Below are experts of layer 2 (counted from 0) of a mixture-of-experts language model. Rows are named router (the router's row for the expert) and show model dimensions 0-191. Each number is 128 + 32 x the weight over its row's rms, rounded and kept within 0 to 255. Numbers have three digits each.
Before each expert's rows: a language model's description of what the expert responds to; "comes before" lists some tokens at least twice as common just after its tokens as in all text. This comes from a sample of Wikipedia text that the model never trained on. Tokens count by the router's weight.

# expert 31
Description: Verbs and verb endings. Past-tense and -ing endings and narrative verbs in biographies and events, such as made, won, played, killing, maintained.
comes before: " to", " the", " in", " by", " a", " on"
router:138156110130115117114156120118069153194146120138116193106149118060171075141104137123096145137068101144176126154099094128134139118192152118115114095135089083165171114159136162212100131168046134081139117109105167156124148139103192102126158092117157166118079119070169139170098157066123146096106122124114172162180185128088200108126096169141088109157187131117135178079159172095170084115112113115150144094119137151083151132159164129127133104126102140081090154098097164106135120091098106093139169085122194104089129132080092100189122109144137104092158150115115139096176176080123181127

# expert 16
Description: Plural noun endings. Plural suffixes and plural nouns, mostly word-final s, ions, ers, ities, plus people, points, games, votes.
comes before: ",", ".", " of", " and", " in", " were"
router:089140079139112097157171111097178130141100136114198143193119198137153070106142142166120108144115111099129204178154179105197175072111115126151132077150127121127103068161150181135086147170143171115126156129150179085175131107109143092106085106092145141097106149133092130107161159113142109203108149162120102094167115115115166057094097124125143087144144109111171148128126188123076149082085229139139123127131169123107135132171150155144175127142067157123076171131107130118124054194133132154117115133126169151131160115102173040152150149117109117155144139143119119143156136124115194129

# expert 42
Description: Digits in coordinates, codes. Digits deep inside long numbers such as geographic coordinates, ID codes, stats and year ranges, plus °, ′ and ″ marks.
comes before: " |", "0", "°", "3", "5", "6"
router:106122144177149175130113169124157109190143166138096079056132126084146090182189169119182092171176219101078122183155116130143119159070167087147152142133120120163139130122098085142172152058138105101161113155139131109109168120100133138187122168121176181150142150117140135078099174202158079128176153175116104057158092117130139175120087149111061142093104134140090098105126098099136104081163153186121103130143100089112169138122132057105156154183111163168174159150127130153097151093101114123152138152118113112119134137144127109089168095126120049152150132157166131120110103152124175133

# expert 3
Description: Leading digits, comp- stems. First digit of numbers, mostly 1 or 2 in years, decimals and heights (1994, 1.88), plus word-start pieces like comp, C, imp.
comes before: "9", "0", "8", "7", "5", "6"
router:111154126156115108193085147102126123137150089172151125163129176128137118125082093087142120188076133125124103102171135121134106090118124129135142168163132157094113136147111069109122110167162075094121178076067069083128150178148185110119120110148127123141075064072107102145116123111144187103105164173122103105121178071164106131089091154149174177080162142147159111109130074097105131104159150134169135107149166047113159094104145082110080140145103117104133086204114144169153154120211172136173188164102133120172072124107142140132097111123146183171095125155153114132086063156110104084

# expert 40
Description: After years and numbers. Commas after introductory phrases like In 1962, final digits of years, and month or unit words following numbers, such as December, km, years.
comes before: ",", ")", " he", ".", "–", " the"
router:162186095166082179119134195137129128132145160103169139136158170128099136108071132166155170124142155074148079167143202083130143111164113107115142137147112192188110147164139176092158176117141182128087079138165155102136131134098166153149094173127171073116139145097137186123133050106145084137172114158103176087147122141171141127108116117157138111118117142093181158109059144075136150140134101103174120161102078130137101090113148132111103183170065152135122174070129077081153154131136141158098131149117098102130095113132144089141155138128087111076146173052107124158092097049154071127

# expert 49
Description: Table column pipes. Pipe separators between cells in sports results, election and medal tables, plus country codes like ITA, GER and words like against.
comes before: " ", " \"", " USA", " A", " W", " Win"
router:095162104157168169083190161125053127096126125062089099099070152063129173105180094162145167128110157128156134168168100112156166117096111179148101135118157089108141154119073142117122134096116180099091105109128118169100106151096135087157189112167105073173169119168128154123086096152160074120133081099115142096160142106091202166153130134100193142135167120070152116109139129093150155119083150088161120159130058147143086152100128114126130148154199090122137108155133105124137152170097106179148104092141131131117116096082123190133111166130173154140154165139128178164109201072177122171

# expert 52
Description: Name-list separators. Semicolons, commas, colons and pipes right after a person's name or title in cast lists, credits and tables, plus starring, featuring, as.
comes before: " ", " A", " S", " B", " D", " P"
router:116120083151125125078149089129103111120127103092167137125088090081103169123153158135095147117078118125105174097117153092153136104167150138103139173117138182108165125089111198067097116099131173128101106169141096165102153133193134104160075111141127122152110195073095192125060136105156123150087082130127095138145156176136197136094116195106109157130150162101158116075121138135093108135117108103192145145149133156191063179087123146183180064099133128137126088143178144119121088111088114119105144116116101096150143100113109126160067090191094125100156118112115182083063129060121064149

# expert 53
Description: Generic common nouns. Common nouns used as labels or heads, such as number, part, score, option, Location, Position, often followed by of or a plural s.
comes before: "s", " of", ":", "ed", "ing", " for"
router:152124130162086129139183115143123141116066116140141113066160127089104075125117139155132087107145095135131087129066116097103160138136150102094099049122087189123151105156144156152081123178128122154105143133123149095139183133136104125130183170165142167157189109149155130182138033108081138124130120128160117117139179104133186093166101065110172124122146128074134144147172087115091111154094127071149158121063153112143067086145136182134144189132179099156091115150131104218162115111133154147145083117074130093183161079115152072118132120125158094149092102130105129168125185202128109163

# expert 1
Description: Table numbers and quantifiers. Commas and separators inside numbers in election and census tables, plus function words like of, do, only, than, even.
comes before: " ", "0", " not", "4", "3", "5"
router:176114105118151106120119138098122081160109131164188149161162157125108128123122128145136126108145130154166114104106100109201101102102110120168109095088119080128134141107173130147119152124145155159187145176217150118130149201074063173188126104077171123081140141148088181139145110127124084181145084084196081104072090082060178090175170122078140131090148103122138103111167147152080102106118119132121162138151170086090179124139077166091094126157130115119101116079144151162161144079119139088136114092103122082173134094149099174103179125093143134083166114114120085114097178093193107127

# expert 46
Description: Abstract noun suffixes. Word-final suffix pieces forming abstract nouns, such as ation, ion, ness, ance, ism, ing, in technical or descriptive prose.
comes before: " of", "s", ".", ",", " and", " in"
router:142090166173105120145150109142168150111087117173172129069115125085108108099166103098064137116147124115132087150108147093109128096119117157135124126122077106124126104114158131195087153182125087170076156070106117124200095123181182132100140140131138176114138083122191109099160071169046140098135115121115123155145151147145184130174122113114127111142123111073165162141132148150108099127067101160078064079158124130045123081161092158134168140061171163154119175141092166155182041122147119167102095162121106130122160175142174049130128106118170123156127164143121123120135168141142157154

# expert 45
Description: List item markers. Dashes and pipes starting new list items or table rows after a line break, such as bibliography entries, species lists and cast lists.
comes before: " ", " \"", "|", " The", " A", " S"
router:086140098153192138071113198075147168190103157130062158124099170111102141156161075138146184142124120122135153185153107102167114071159143143191125122150170132133130116101106099077103064126123107073089098158133190095161089083087172088114161134151085115076115096192134132127093132113090101126145158102155160161145099159159165165172104133148120166089099086096088085128146089111094138099132107161128175153132099087163137141067126167085113145137117112104166092116117108091148193148056051176155155097127140164162112119126140177128137063119153122119102144169101134143127151088113125155